python train.py --n_layer=14 --d_model=256 --moe_layers=[0, 1, 2, 3, 4, 5, 6, 7, 8, 9, 10, 11, 12, 13] --normalize_top_k=false --optimizer="muon_variant" --beta1=0.95 --grad_clip=1.0 --batch_tokens=262144 --seq_len=1024 --train_tokens=806300000 --steps=3076
Below are experts of layer 3 (counted from 0) of a mixture-of-experts language model. Rows are named router (the router's row for the expert), up (a neuron's input weights, with its number) and show model dimensions 0-255. Each number is 500 + 25 x the weight over its row's rms, rounded and kept within 0 to 999. Numbers have three digits each.
After each expert's rows: "gets" lists some tokens that make up at least twice as much of what it gets as of all text. This comes from a sample of Wikipedia text that the model never trained on. Tokens count by the router's weight.

# expert 5
router:483466507498524485527502515492496467448530506503493524508433515481480486532502494490475508485464527542501534486478476513541488521516487498517516485515509513507544456488534452454492486432541501513514533500484507519494531524534531500519518466505520476493503523512547520534473466550535493504525523501566504523538491517487491529491513522463486505540537557509563514516506519504526492524496543447481495520489564498497481475531477525485517523469495501531524525519509538536497516532519516486509474525536448487483478481520529471496502494492504486511450511524522489460524530470567518559509508490559539488473532519479483531474486503487503489529507494513490504463489496532534481526485467505476511499483487540472488502493515504516528504492516508476539499523497511506484494520496483
up0:525522550512513472505492476536474546522535482505501512486480499474485516444482495506513526472532484475491495532452487491493510553527463476492492476504516513463489483464531503519478488489506513505486459498485527518557474488501471517495479499493511524522521474506517512509469506522493512500519491523446513527463514474528484494545436439535518469492502490510516475458516513465495519487504540475549520532511491502492508499488536504459532502507513530517483439527511437522505511512465510472525521512539538458527484473517513515567517489509545465501545511551549503480504471451513555510506474491466510468557496485508488515467511487450514504526536489475500504524507537541502485515485507505451512498529488510499510503486519530492513552507500528475484505500473483476476480498504506
up1:511546502492479512515495510469482499507481497537487491485479509484485485486487499514523482472515508532475478523454469501482518505521533455521488494489485519492513471496514469465523496521511503523515500470524499517505518504569556488505443499487538480550510487514513489471513477498510546489512474480460496542512513464496494494514507513480523516508474506505422508480479483455535500481454529514482534496505511504496484553463459501478455527470515505512486495510512506482498520499489541555492423471480461468508487516461493526446483517510458508417482526493454534502485501486483509488489504491504506481542499483510470497521488514412516501491496524528538489497494456542514467465491515473488487497542480488533533511475499516518506488475508532444503532464515493509473509488460486
up2:534519519504524470451494531495514493510527480481496458472454462514507548512534510506475475531472491487491491490521499488495462457563494470515489526527520525537485495524476512471489527479487541487491483435499463560530526481530476524452514482539504470537483556465500488520513482495437494502491513480515470490523490545471470485511512509498463525492521527528507484510487502498492489517485463527495504485491508510474476483521522534505469461455513534496512495489454481521542500469504489497501479453513497477504498516486510497525478512450517524491492508548545490520495467500464511464477507514534509469466487484537467546522495540481502489550488489454536484505534561503496459524463508470471459494493513505481500514501435517516527529502516494477525508476491504517501486500506534
gets: ", ", ") ", "he ", "that ", "He ", "which "

# expert 8
router:536519502473455489527455517524492491523510494504456479482503508508512498506510479486538469545531523451500496476540483477500489468497511556487514482527498501498442455533509482485496522549503526476498480541496517487544460475511478465470448487500487559495523521523502483480513514471512487494489467477487538506552460544553510501518522478506527554480517542459480495522555506508520550516452540491491512513460490474528488541491517478496540504501523443561495498463465469490524480477497533483492537504471486481495494502476510508515505481484517510464507506528499520508514526525486510510497532540476512443508490519479483505485501514520514520468490481503467486554503550485482515513511481486479479490508470501468521476524477509536487501482526478481486481498508504499493444517510447
up3:511501530477524540473476501544534519510495521479550514510505487506479501541463530499480571491515517497487457487526548517483496543485483499498486495473524495489489512467470488482487544506494474429497442490533537486491450502486513487523457507492482474537539498493500520485465469449475542496486492487527510466507487507502532496462521510532469497473492532462504494476500547504497491505514491529493529483485500462523489459519471526492495525528498514473471445492467469475530485462458473506498499502550486498463471479462528480468554502506490493456484487465476485483544500459504488509556502529486510522528505530495503522549525473539512514481542524503498507534469519471498473507480528457492495514458487496532492505514532538496503514501531503495485453472497543497499516540492505
up4:494532486518493457518494501522511522447545529488530490493467505497492459448531519496487486568469546495500495533548518522542526505506535466467509534478492511462474452519495541481512477474502544516458545463477501488511488460495467492473486482497466571496478483499495512510495494468479500484517520512555516500552470493503454508482476531512530534438483522498469480457475484509477490540508530496518504482495487510496542496478486470516490466516465524493509502494505486519522522484505508484511492501474492527501498464449503523499510504471445554542511456426544501484494502525507487476492541516498502519503486493497489516531524517511511502507522500515522499526490546489499472480518521473510459501522522479503466520464487477482525528489541518524523472480471543527513478508509500
up5:478513540481512517485517493549525466501522520479494492497534554469533493519526473516514521467472495483534503513545512531501511493494483494518479542497502487486509481545510490538456496476506546496534533482487468507504507484500525472471491488509431520484510479559499486541527542439502473453529505472558470513479533482505494467505481500503483473483512530508546481484509512554488512536501518501508530515512498502500521491504507542468522507520515532446518509472476519483525500527494517519519489511528538499521488561517494494492528494518542491507500524482488508532472543477507503460509507439476516495512549552494536462521537505491493500507463472487517475505512511508529504543501552461485488529467484542505528482512550515466539516475484522508472472468533507479518485525477525
gets: "\n", "\n\n", "\n  ", "a", "y", "am "

# expert 20
router:489459528564499498502496565481482494454499516503520506478484497550496495530502497514457498447492482540560536495497524483526512496511458477511497474524501526470493482496486475503502501473477466539482489444502518500500477511501566494508539527504508486514534488520527540520504484501479538524516462430541520502470519568490504502504515535432529494505518447514507486469499518516483483484545461495469475512452519471504469451483491508474517518516502507525518490511494500499489522519467524484511478524508536487486517520517506498476513461468495503522478490509482501491464510510525513522505504476512521499473554504490492498462486535494476533489519429518479539477505499545502502551501447540499485536544465491534508489492499522494519493533526529487499472516505510519518535491490484
up0:511497512513517492466474500508499481491548483496524544463517488466504493479482494466539510576506514585563481517500510462488514487461503531496502542490500498517493474453538490524495471479493529451489496509520527458491522476480522512491484537500495532517470484491479506542481503470547486486499503528473536503513501494464520487490484462507497513476521450488490460481487513529447475470486467524451480514519518507480551459527492496513514550429510504482477510544506507495505489510512525504478487518505496523461484514470546516511507499538463488536515517457521526496510504480528488490532499510451513521486508499467492484516467501472505505523548439507498495480493509508511504491500514458515493526528476508511513514480497437488474545491503536502561488514518460540498477518485500
up1:491516503516515507463502528512466502555516478527502490483522472489501448486486491493517503491459523480519504469510497529502513496509513476554476524480487486502516509519502503543469509521486494496443494506535433553460492486505495545501488492470485534514488492510518501466499445453529477472484490489522499491529466483489466570512479523536506445513447513531522519518492506484499500464523468479495499514508516476509487548484544473435514558475480562503539502469489502501505469512501509518468500520473483500475473498499501483484480503492478546507491484498509510510510503545508521499507494474497461523541500555495516551486507501506518505511526545467506524484566537493477478543494490482529516444483542475477505478494532516503487503478520521494440507486535513541463513502471505
up2:503497489486479480469496483483459522531503448545483495556468467513498462463487463514494536461498499506464495484504516494485465541476487507531485524543512446523510531512501527525484519507495497461520491497511508480487482546449517592471505492500438559463503540542507518535478552460525508511531532476490496511473485490482502516522480522514501458495521474487503511496474479470489523485505499499492517509510481465449484501463512494482466510497472472493503519521543512459490515562492538525479465533471503510536515525486527469510504535493482460530518509487483529499517444495484500485503478457479523450513538468482508510510490491497484491490480496490551515470524527501537503490526485498500544482516529486511521555492512481507514521492489473515498484511505564524502516520505512
gets: ", ", "was ", "as ", "is ", "with ", "and "

# expert 2
router:466507491485504488521482492521503482482513503464490475508521544554543501497475491500532498501493475525463495482544473528488496481492524484505490492503453491511479519528519520498504499484524516512487564504512496511525526501509501480523551500503506464510521461446513487501500516506481548493495492474491507454497559504515507452531506504495468530482466477473467534463539500497519530518532501483504512456509499538486431452548476466495521535528543454484513468529511514506503484534508494498514464516457548535503536515529505508486481496490484443502551505484477521541487487532530506494491513495493481491519515488471496536531470566494498535526543467494519502473526472500453491492479490560492498502488479502543504501442482531505541519488516567471505523506540496494476493507497479
up4:537466531430495457520472515457492467487459526524522477524488511493541519491513501525515489511467499488527479476524517486512525495498507517511518527519492503509498438528494495439489558509484511508490484508528503512493493493488472522528503508495527501499481473485518511535463547481518521468543498509537515549454482512548523510500502484475503468481480495486522466526502478541492511508512520507461468499537501517489524518522492468512503483456527499479492528499483495501514444483519487542459531501516507510493477465479501522526474516529523499488432504458488502522486507461518478522541549495501526538502454511521521543514501540481464518554528504502444496520468465564493521517526492523473484500533498497475468476494515471513529514444527484526484495473522512531542481490512532
up5:473530506493509508524495502481461505555489496530472504471510531477489524492532477487487456468479498517520488520458513519547529436519509529513539491496486505503500501474514492464475502481509463531489476476490490483461527509515477516464545496486482494498552462449485547506505497482518471480497507541503481498525447503467483470547503469482450514519496501482488524524521474504507486445462535506490505511556525469515476464510495481483463513468506495491476471513503505531476470466521502469485500478520459490491496525502458495522462480496495547522504495457462475505511470487504476485458491485483523453540471513515474527508483511498459494430486503497483515469495490481537554526512550489477506532459490501525502482503510471508500472496477514514451498479534460482524525519483433
up6:513480468568531501512535451543494455496499518495492456515505437528509481500500524520464473506498508483539527511484512479512478512502475478546486506521510479498475498529466513482457513448521474507518504496527516474528494481488454505518505524518480499524507500524500498530507491534499522508518500512514488520466493529529470507513540508470480521470530503535525472457505501536543485509518491541497506536501457508504441519554513493489532504520475525493475519495518492481516492509523464502493478535528499521533490492555520464462505428502485483508500530475464493485474494540500512512524493482492489501496481463548461466529506531462492491522454522500486505481494528480482519479519509508490494460472491518538477456515496497500522528443521566492483513480570536506518471479549524
gets: "| ", "; ", "(", "and ", "The ", ": "

# expert 29
router:498498469495469520509492498519535490519510506493529478485507487494509509477484518480486523484495506492494515480514460493498511488521526489507502535455467483556477566489499565500500511514485474525506501499498504479505496549518504495495471465471522510516502476489488503527528534517457494523485507513472419485470544532506479519446509531495446489486505536484519547497497492492528516465494494468526471502522466473516537539533499522528509488541422507497525493508511498480478511501470502512498482477521524507535510521520511527531503480476496511518487522492482502529472539527493510489527502533505451533503508487548508495456534477485483466431485489413529529520490518506484504485539548506514545538470489491491542491522486461443478500525491481472473536501497444480502509501478521
up0:547486515465551475502538493564509496528485499518546470485491497455539501503510474474510485497513553526504517501466520482494493546550435498498530512457460475511490517504479520485471485476510510464515484502518460479511534477521488498528489492513501459477479503490488483475499484517464526496516513491493521497485477483518502444491503547486494466498486496540480503549525507509528468488487479500497493514449544523501500485501466523530511568511498480490529514504499470572528510476474460500508466507557498514516491471492529519496488462478515471550467489489516470444498485493495437539518496541495494492465490485482512507521503486451492482479537503484448507496491494523542508517532491485479508475549484476518516461540499469481456515503513459482520494533524494534509506505517508
up1:549484464525559546474475506476520526477505508509496499498478513496530511516515516521516498543438512515488470458512515503485506538503479477508500506504514510516464531493516506451461529501505486565489558534508502560514552526512515512501489497474467518522506495499459520533437527509483506508460487515492495493542520493498478489480548486490503492479462492468519490534505504534491493515506525479510487542511516508502558475549522496460532495528529547519541519523517520487515490517519501536472493551473482491522481543484507482492477489527487521512522485478492467458512467498505483542465525491563522497519535525476525487508497495501516483478527487508479512467493480528492483520464510471500548507474470489484495471500458505496498540569470448512521529490489448501529498509503510
up2:497446483498507506470517504545505516489456495479500496470477523509515515475495485541534514502491475502513523514496518492452535469504531528516490489536519482509542499501508511510474500474490522452535506515523477533483552537504538477501481507485527514483519487484487514465534520520486512485485477502535477476475494517492476521495468512551586500440470483532448534488483524464470522496480463524498503558555508525458475514445482501496461519466460501510464493472492523481491489500494538514484501498438472494487515494549477506497528498516484516503507516485508473513578512496474460506473511458539510501472511561500504530482527445496503490531469484493542473491510505519483519534491495517502473522504488487515494500493516535508451509550503504482492484523468514493496534508451509
gets: "of ", "in ", "for ", "by ", "on ", "- "

# expert 30
router:486512532556517489532547514508449462500524500485511520510519506490519490540528519521432542520513492473529515507516542494510506526482500481520549505489485537519454501447478528486516482463486440510506488461496535504500479535507528494515534477501525461501514489482509496509483445479518523491531503471496533490438525519501484486504520539483491485477464523506495488506490505508463478484521487477517492461447578488452533485504488497507502556503495477545492476507485495503514529500463491448504470484544486492491502529522519519464480494481515521480478491484503540573475533463461496499482508506491503524505500496521460480496497529495524520485492485472480501456506510489528459521496484528446516515525485498560514515485482496462503523489523495497488483519482496541493540463505452
up0:498466518488498538479495489500476499538517449495533525490479488488469482535478486500451482505491506509507481493490480478470481551501482523496538475497520509478519537476474498501502523514520535479499508499554516483496457468500419489525565471545478513493467468489486495538501530487507572512477483494532495530429504514501510492506497494549462457494505503481485505491500495498478515481521518511459502460508508477534457547456469535509496563485515485533472469496533463513486503547458530501517489535471460486437502479493500492478508509494513505500477562466524500481489521493536515507490500536472505477506477511492489465466453485514516487537521499487465455489493525500540516493499469511501526491488477503480547466501493495529521508509504456508524521461511478475512466513504492
up1:491481473390536542498507508509485488508509499523503456478496454506493522485484494525498471494488512497500495486483473485494458520470481494514511499507505474497478505502502494467546445533503460520463510522492469515486514467521463537509499523490505483509470521517485513528494492528522500512511498524469492527482518491525480515535477489442476480544506539520535456505507491457535534531507479484528507545512470500486480521462481495513535488531512480524491520478495469477477476462522479482513499505491518510493499451515495522512493492539516484481514530491489434466462533502543578511516532491521520492482489495518510516498540487500441509534468493495511530438486499518537479501457511476469533452552466498502455510515494475473516469493479447493540497487525466501497492512517500
up2:481533471478511516490535510470522516486524419488512467504466477461528497467472528484509522486524496524494513535514542480526459531502529534509508501450532500485530543496450518494515520496479507532530500496465482489455515514455489476490505498457535494471498476509527474445443495540470502505505501450475551460489503459514503536487503511493538522485509488549463475449487480453500486505494457523477491502498465506475493511519478516492532514460521486482515470473502498471477511470511486489479518535510467506520519489470512520490457462462508496522506486512490509488537505490500512514461488510515485504488507523518532479531516486508477483504481503512494507517551543472473488444494515528475484480494504503510511460492418477481502497505506473520491538541474501528521463524536549
gets: "to ", "in ", "for ", "at ", "– ", "on "

# expert 17
router:502426533508495484511453508480474494534528486546499505461501496455465494527465487467473529531481479526507495470493490486547504507474531505490495447490505501465485501481477536503495498477489513499484524468515442531529527537526524518491531506480519454487518534464527466477537497465547499509524482493493482489522478462463567503475524543502501523494531535489500505493519463519503477461533494535487491487495523450531489514486509507460551533472487481501502493469499517456494533517527538523498463503521499534508480557497491472493492490500496438461475490495498513557545540500526497549507495479523488474480509521510502492490541507508462531491490507541518521478526501532498502494517460485489497504479465453526500463483527497500540490475535485460477475530523492485504512500497486
up3:460500505499477526449507478532502509510524532509456516499532512521501516503463495493504531496549486499522488485482473488481537519505546500498500538519458480542507495502480500510488452497470456503522469496518500521514480509501482467458481525468460520483441504488471511545494508520539455552516521530505512498489527514444544469514488513497556457476453527504498474488470490454473540494525533489485510513541546484508506528480444497510490504503492476498515532505501529499501520511475470509568516505502484480579508510527489516513484470518540506492501519477546558478578508503498518532515533502513473496486507521461469477496474513471520469501487527486502479482505477516521458523498524525509503488510477511523509541550493485493510476526472502488531504486498484487498520496467549
up4:471506520470535528480463536524478500519524532558505497527518527516521488518501464452487481507480420495511472553505534523505494464477519475566518488508491484476506471478553500524489465468536519495487505484524510514495529495498458485503469471472527515544511464513504532517530503484470524521531519468503517480511541484522520501490497464490485437527550480477499486503483480509482546544508482508457464497503470544441472500527443463498529503519492493519508488498495457465487488543472503482521488488509463546505514501485533546515513538474522512493507477478535480470498495502533477553493476495528517516491502553507506474493503476499524504470519490520466508494495523483501502485485554520444499483516485477485451545517528494522524497512479528501506506486478520504509511490481510
up5:534508505484494480507484506507463493460501537492484527491452454506529441521533542501438466528491507494466511528508537497474486491481514507501503489530557476506527491509506535477538520487527535525479470490483520516448508517482508485457513448506464502449536495486480519485541522479522526509526489545451500491507491515499494555493486524490518500510534562512467508486487479506493467495469508466477521461492494498531460486471548542532494459508508479500471540507507491497522453549513490526434462551483517499523508467492495513498531489502513501503512477498479542510482520472532445479450501522499488514492503498503512497510492527509539488471492502512521523481476501487518501492492465497478456557495538480451492473524524469506516500524505512521478501513538472536537510513513521
gets: ". ", "\n\n", "\n", "- ", "). ", "\""

# expert 24
router:505519490508493492517553483498529496497503472489538497530509512513512511524497504508491523547472495501517502508489523497488534504499528496512539499488494526510469486469528515472479523512515516504500526498519513497526462541503511499445532479513507445498506494448479499485513479520533477460536502518461508494521515501542538459525511545523504485477481458484471488503512512529484535497522486444473499489548521507531495500526494471514504503454485497521504494564459502508519517494496477493486496477489515496535525457508519485495507519491462499470563472478535515541560517520459549484477524504464447474539536508531541516505502519512460516474484568492482522516508442476470514502528487498466453556491497493510483491501457507484487567496492486504504513509583499496460514484512484
up4:538503487469514474507521516517535485476458502500512514494513470492540461500488504486478490495505514494499514486541465475502485489516512535462526463490514484514479527528492518455507514493520441512487518489557478499466502541470492498478547522495468507526506506488472477488537481493498502483499517493461495502503491547474490460476470465496466509493475493500534518534494488516492526465481525495444506507523489475516531499526510500495486486493489491483506507513475543507490518514520476468524509556501485457483470542485456490548486526476439490508501464503508497515492511494480506445535521514506556509498495565458508511467490458515446460486507452486524497472464456440478488494474503537504501439481535466491523465479503474515494534452520532488483531519517486481491480568533502
up5:510506492529498469488490443469469513482510497507520548497507484489528515491489489508529509494484477524472557474493469496515498512540503531489512446520521505494466433502509560512492489494495494513488517489519551554513462469488507488514462514487523499486558505500444520499499517527466445483489517533465457498495519500502519463507479511522489492539499481523535560477512513480478501501462509528524476476523509499520464484485494504471502524485503474490506530535505467507482504547513450535505487481490489522506489571519513531485515509484567486454494513496527518524460507480498503496491469461526485473493478531523537483460482496510508506471533523499523501480513558518528505546536462536510483499532542473547480473448537478486494501479500534485497533515511510532527509507504524
up6:492484481499511469521484454500514509500490461493490504451473533494502504547519463495465486512542500548500499496516501483544486529545522498480520492515492509548504461487492498508464554496517508510445504507472541482527518506527507476497481505538473517474513499546534466485500508499508565501532465440527527498494510504491459476523498499486526512547482477468495483454461467504492483482487503466536507529524524519474529526493511524490454510469494503439515480501516503493476462488491518542483502519471498507486534509529549557493493504512517484459483525493507488505524525512511499508504528544560467505514501501456532508495486515472529476453483513500478512526537469502474504499456488519519557526524514466494566508502509547490520467491495494515533551484482529469514524510460508
gets: "| ", ": ", "(", "- ", "; ", "= "

# expert 14
router:520498485489463502475500513507477501478482494495494478520514493497525507508463504516465490493466499520489507516498561546529443514498530501505442487465511510497527515503505475528498480486508470544484445509559463503506506528487509479528485505485497521521516490477457468517484499539515525462467486477575516464494521492461475509544484492497497501528533460539488507550518494494573510491493505523432508501499519516494549496497528489507454509499464503478521512530448480486464512510507525561468500549502486530487469536471499472530501517477499514470487505506480503490532485495507505524524456473538500521479503499480566494494477500476534455512513523476496518450515484506494463511473494468548458469477518498494496517492494518511533499494523531481488518476507532507564527473469486
up18:546528486493464516475520482509492502540533528479502524529484535509484502449494572493480501509522511526505478519494486510523502488523511533513503480515474477551514496462532557489487484496526492492525468506539487486503483507475516471524457568509556518486511534520512492492529459503486473519486478500481523515481516516511555487459510556447462510479489475445493493473515498500489508456474521478489493512493471433505511499492497499509535509458536487491505435506481522520487474521499524517486516526483537480475489523512491539502475482525512473517500530455522539479494488463511542507495530496449484558474485495522467497490483513476544538509510493529500469479475516474558496517537489517503532549478526520480509510459523505497507528484515515514480487533472483514478466525504487
up19:495535518527501546489503508493537513484501505507527485531432459509476491508564510486481534511578524505520495481530529483501517513510473499481456519513477512491506469520507453512482512511477513532506483527544516481542495464497506494522529545532472469556482480480535491485471531509481488498480540504464488506548440509507524518504474506498516464509530464463489519496533457525481508485528503483509485482475518501472517548535479489467460476471526523520517487530483448469558520516511511503487504520521497512494495516458490515487499454450484523523516540475481513500546509543494498518501498506498531535486483508524500445470544495515494535506519520479493494516502498503486472473496487524472537495532487459539505493517509523481493428497483528456520483529494501461520511516473485
up20:532512451523518568512518572539532532528499478513472502500490503507511461491479529545491528500510501510519518533552508481497477493525511528472507493525466485518519513507471492462473525482506429549484477491523484516509552485526471504502484530517497474512501499496494495530469497474494491528505517524502470503508482465472497470500499505473472533453488492449517487549504477544497517510484477471482529500459462514467550475528520502528486536480502493471539496476498486460492512514490464508499493488480465477509562538510518515478569523489506522505458500501503486506546536517508496487521507451502535509516482491481501510505489453430515483517532481461488479519507502511486491474518520557503450485456516497499522480472494489518462524495499485490484484510487494497520468496550455
gets: "s ", "' ", "es ", "\" ", "e ", "its "

# expert 10
router:480506481495480505496508496502492513497507502480483452494465507492537506515478503509531520491458483472544518501518502500488502418506490487498493497484494510547463487533482502511493545509469501504482460521485501492466521500498535524472484494490511499484547480516480498509495489533469496509477460515534471457485562492522519526500489485467486460524489474550484501492484540517529502509493503521500493461516499459460489476483505530518541498552477492494490487472492448520481505457473457513500461472496538488506466533485463499484498526448523486556485487522490467466517536553500495472530463505561521521512508471518515508479506503491524508488531483497521508498470459513533544505508527465506433543491523492489527495505512426485489471528502452496494527511445521481475487496468560
up17:503481528515545516485502539477478504466520493485518520482541527503522470502505488495495499521469520527517516474505491487513510484526504477464488470468460516456524488499474482510498504501479477488490536555510445504520499455434501537501485506471504523497494478496523478528446506493513479471475456514493492440484506477507501520476453503486496484511500465511544481469486495499491531481522486530489478538485507491487561431516507458473498509489517509492506499465504486519489468479540507505490455528521537518542482513479462437519496510447521487501505482485524523497442528507517540487511450457513445489486489475496470504528483499445534522479480470486539497539497546524512525495484530454517481477475539475502538498488482504512487501495566496531496514475514499502466515533477482
up18:503485484497478485489514492491489489523445488518494509476530483498542441503447466503531523510484498513513534504469464482503500515483496520495448530494465512491494451471494469517484488516488467530532494480482550494443496536560506509469459530509474538482474506493494503444478487473529495490481470505500456472428490484467461477495530485472479469508474505476512489547533498496537492491490498510509486499489517552545526508537435514505503524514495462525524518511512568456490475506488490540467511508490513454499471495487496483562495495526514493486509533468516521547470493496536480470521488498505470466505484475503494455481479489493464512547483542487499475496498487492458485488487531523533483484523464499515501510486510488498440532500493507536534494500518501494530537499493472
up19:502535569468513499519471525505531536496523491495522520510459481540495458476500528481501491511457504496519510528510480500545488511482510501490549498505498504457438532492488521467533475500512475491491512506518442506495445540487500503487515470525497495494473505511518443488478471490536510506487479533454506506506483513479517538489497514476486503507540485526537502547537521488510501487542536501501527515484498488523480491472501465512508522513503510488553531498485520488493490520496511528453514535460469496457528481532523488491458510453446472471528524487498468469512465482506507519533440468513464491554492480493446524495484436486507508495500479462524490491548502505488500523505461501536498527498519467492491535558525494510524480469468476531505473508510545491458527491492503
gets: "of ", "in ", "to ", "with ", "for ", "on "

# expert 15
router:498529464514496517465526477539474520518467446488475476479522506508487516528545521546470469475494488482489472520516547517487517511511533468541525510515519541489524515454503458488492541535443503505482499475523521517495516524510454509478506477471497523509499492500475489525544524505481497489511533506537517481511480513517491556531471479537530510498530472512484496475450497475510482528457507499464553534550476456485496526505471548520521497535503517522475484483497524520490506525475486528480518498507535504504473482442499518529489529446530509462507510490500508503494491515537515532487492470464532528524517461572501533494466522504514496533514545526483535515518490495507503468500496480481482475500509522481489528485462494499512445482483477543517510512466477552499551477504503
up17:532497514530531509508508531478494489537501513512531481494486474477481509504509528518498511514505480508514422499509476499479464515463525442537496495561482459501462462508531465504492487504464480518513529475471517485508551499429516494521499532516538481517486545492512547523465491453499480495493500552494452508493475506495543504562484509473466464553474498507503566525489531506475512520479461509510508476508513512504538480481517477561516506519518478492502481513461503544491517529504454503494505475506520523510478451495521527492504491483506519488496452479499526489532467485508509520523542526511517510521486472510502470531495501470532478510522461502490472460504523502475531536512474491495470499515496507541522485498474511480508492491531481532482508528466520529469451524547543
up18:509506523458535484475528526513530508521541500484528480505498493534503493493493506509505544494471500455513528532512537496489445489548448496519454501505500512544467533522488495504517494534493497516504480536525490512474479497512505530516485492480508513470508508514485533504439546489514467534475492525496541528503490467498492502467504488493470502483483421532500456531552480506492504562477467547505493523485499507581513452499485497492463496480542510488494520521492517514515504448487489533465493524471502532492526513513495526530511487545511465497456525519525465500487502520488481461504509485498543481477507503460504482485466528484505490519456513493478554544502503577538475508490488481479492471503492481499477482527506515493516463501480498476455517473530453515507538489486522
up19:457489511503507515534445514510507501501501500515508517509474483485512511504537515501500499515450481509488526515511506489510509512556533544490511509486495507567522477470507518476510486520468478543489486458488467490521484490500477498473518521503523510487488488461464497455506471472508466530472447477474553532479511492470479531504449527452483474503481491516475501537511480527481527498469489498500503503522498479518522489491446493432522465478529494504502511511457520507509465499529480529505486500514424492565492456523545525481496527480490537509503504499549517464457502519487507494512510515502488502490494505493452468466504497491527474516452526499506547508506470491520535553493478479522541538497505485522511531496507530445453495536478563475505492481497536485512527539472471
gets: "-", "first ", "and ", "–", "201", "second "

# expert 23
router:499538490505509494526514472488499476522495532476515531487539537509511492498474484529540508476508488475516483499534535496498511507492538482521502498459527512498529516494466527524532505546535534503507509526533480454464537475514492511479525488519494476491532484506522503496518504501527482500534468515496497483494470504481499485487500515483486490521471501465476534533517515505484519508516528475501464492465491549493457469501472426512483474541518470519490520522534468457502475501541495518524505491494514520531485472522474454498547464532432461488474489504479541521454500467472505450524554518454465485548501503490530487526459453499516477515502514504508481526516492492516469487507478530449496430469500486484485490441524509513541527487516539485498523494499493485449498494555534
up0:503467495466511518544509483474497445478486496507547491515474514499537481522519440487485465491510487496547491506456536503488519512482502539495515505508506493517500516538508482476509480483495521501505505502468498491498501516518507512501463507486493524486467483528469517461458478517480505498488522501500494519452486526480499507489517522465503496476503497516508478513493507490503483540469518499511462535531518531485521490551524488499489448503489520431443515502528513518494508521519492485519513466527498512478499535486460475501522516546578514534507515513509472488523516499501505511487475498467478512533513515446531496499500496503484529511480481465489524480475510525490435516512557512563510517467434475482467464485461576488537481477488521512534518508551505574504500526559525
up1:488485497521460520542472514445502501504504473508566498465523508518484494501506475493522490534524500532482529490506528474496489490491487535505446504480543505530514531474492510496459475510519510499538488478519505492468521565503514509490479479527501504490543482523480492508496551473519485524491482480454554501549522483540503492463509530536501535522512531471486529453515524482476475490514527554483507476526480534510486488519505522477487501491477516504487494498488524461531460502475543512540494483478525478495490483519483534487533523510494479521512493513487561480519405535506470502491516477497481571510488469541520486495511489512512456513520453514521484503494471520517510469513498511486506473470468460514484514493562502511527523548514501530499458509462491517511559484505505
up2:503501499518517487435535496490491496475482554491519475476510511517529513523483480512509502494528549560496498515471516465507492494504463502503502508498508498531528472509552476478486450502497507546480484533513546500524541458483546473506508511490468519516507493483507498501467520493490483482505499509541514523483425534498475508531512460482524495502509505482479502495533499474545494499490501462541498507495501509497552508464526501512475468521492515565527473483473547453539465497517498486495508510484546513499499515527498522549503540475526467476502470486489481487500480486566490497474523541533448504420498486537540482512519460486479496484495512523541530482495576521486527517486480490499508495524517511495483514464498529469489515536474543519492508502477497536469511489512538
gets: ", ", "(", "- ", "in ", "–", "March "

# expert 28
router:477500488494495522455544469524486529496459462463471480533531486518527487486504493519508512492483472451465486522528493455491546468505504513554530482527485506521460536460476503497490528500477501485505490549535479534468500530562487465490564471477522467497511506448502494523527486517509532472475487472510498483544501436502484510500496484487521505513454522470469514457496531507478505519510500545453531498516521501487506518523489473500522529493490504484501490485443520530511469460450487499484450493494488507517524491534523525484465483490508453479519480484480539506479462512513551527477509507482509482478482477491529505528509548480542487464508507483476489517476445533516491475522517516496557507485534502480555531514477473536503500499496486491501509493468511489490531526530495
up3:483480496492491490471496548505509507518456484473496488490449489515511497498514462553494538570546553521505489548526481517507506510513444444457485534484462475497489496479483506507490430458508504485544497489455524515491489502498484495495485494469510459503467490497519469568482537483510566476492495479473543456460493505471517497519507538454474521509466492531504524489511533540515465478439502521466497513503493488537514511501511506506522479496490505493495533503512509535465483528494500492466499484505489476480525509529550490507507471504475523507520498539486500484498522511512483474485498508546466500524504536445482508521477492555480467524528489432511507484466490473510518533514489491505496502468467487545500513488503520512506537490499512482440493496476479536493493523487494
up4:483515501496527474517536494507496514493513518527494498492489508538487482473491529482481523459468491553523502520489518528535482515538486475448521533508522486526479487474502538471489507460487491503545493487490499474524465495524468512499513491514546503543499535449480454496464526486520501518524477539501492472558504542479485477494482465512528522507516519505452508481526473511536506486503519548543511493474487504492530525465501505525465506471492552487517515488523524512504495450498513494521461505487486484516502513521533487496518539534541482533472484488476511560560511528526517518508522519517513437527496513517472509477497483459478455508517522541469477509516500492487479486514504520501500459481470519531532446501524531514490505530434534467517485453529439449502499510500476
up5:481499505483527524511515473499486508532511501481515487489495498520503505517443498485484482477504458506516433510468453492533499491523554443503504481492493522534530490463503445474479495482490498477499515498515540484543508517506449480499496504546525481450479558520476501481518488539495523471520513531530490502517499489495517528535518490491517523503552529480506520454549470495492490479528457492460502477445495453509522482466471468470465507498502506484517491510502541466511505526500499493485481516466458514525467501479524545496508461543491512524486524513502482526502517456467446497526517537508456487457506514509488473532553522530447533455521459492484528545489539486487497491537512480478494504493484500464475522524511507505496456492479519502519503507488486490489488517436529
gets: "the ", "a ", "The ", "an ", "his ", "A "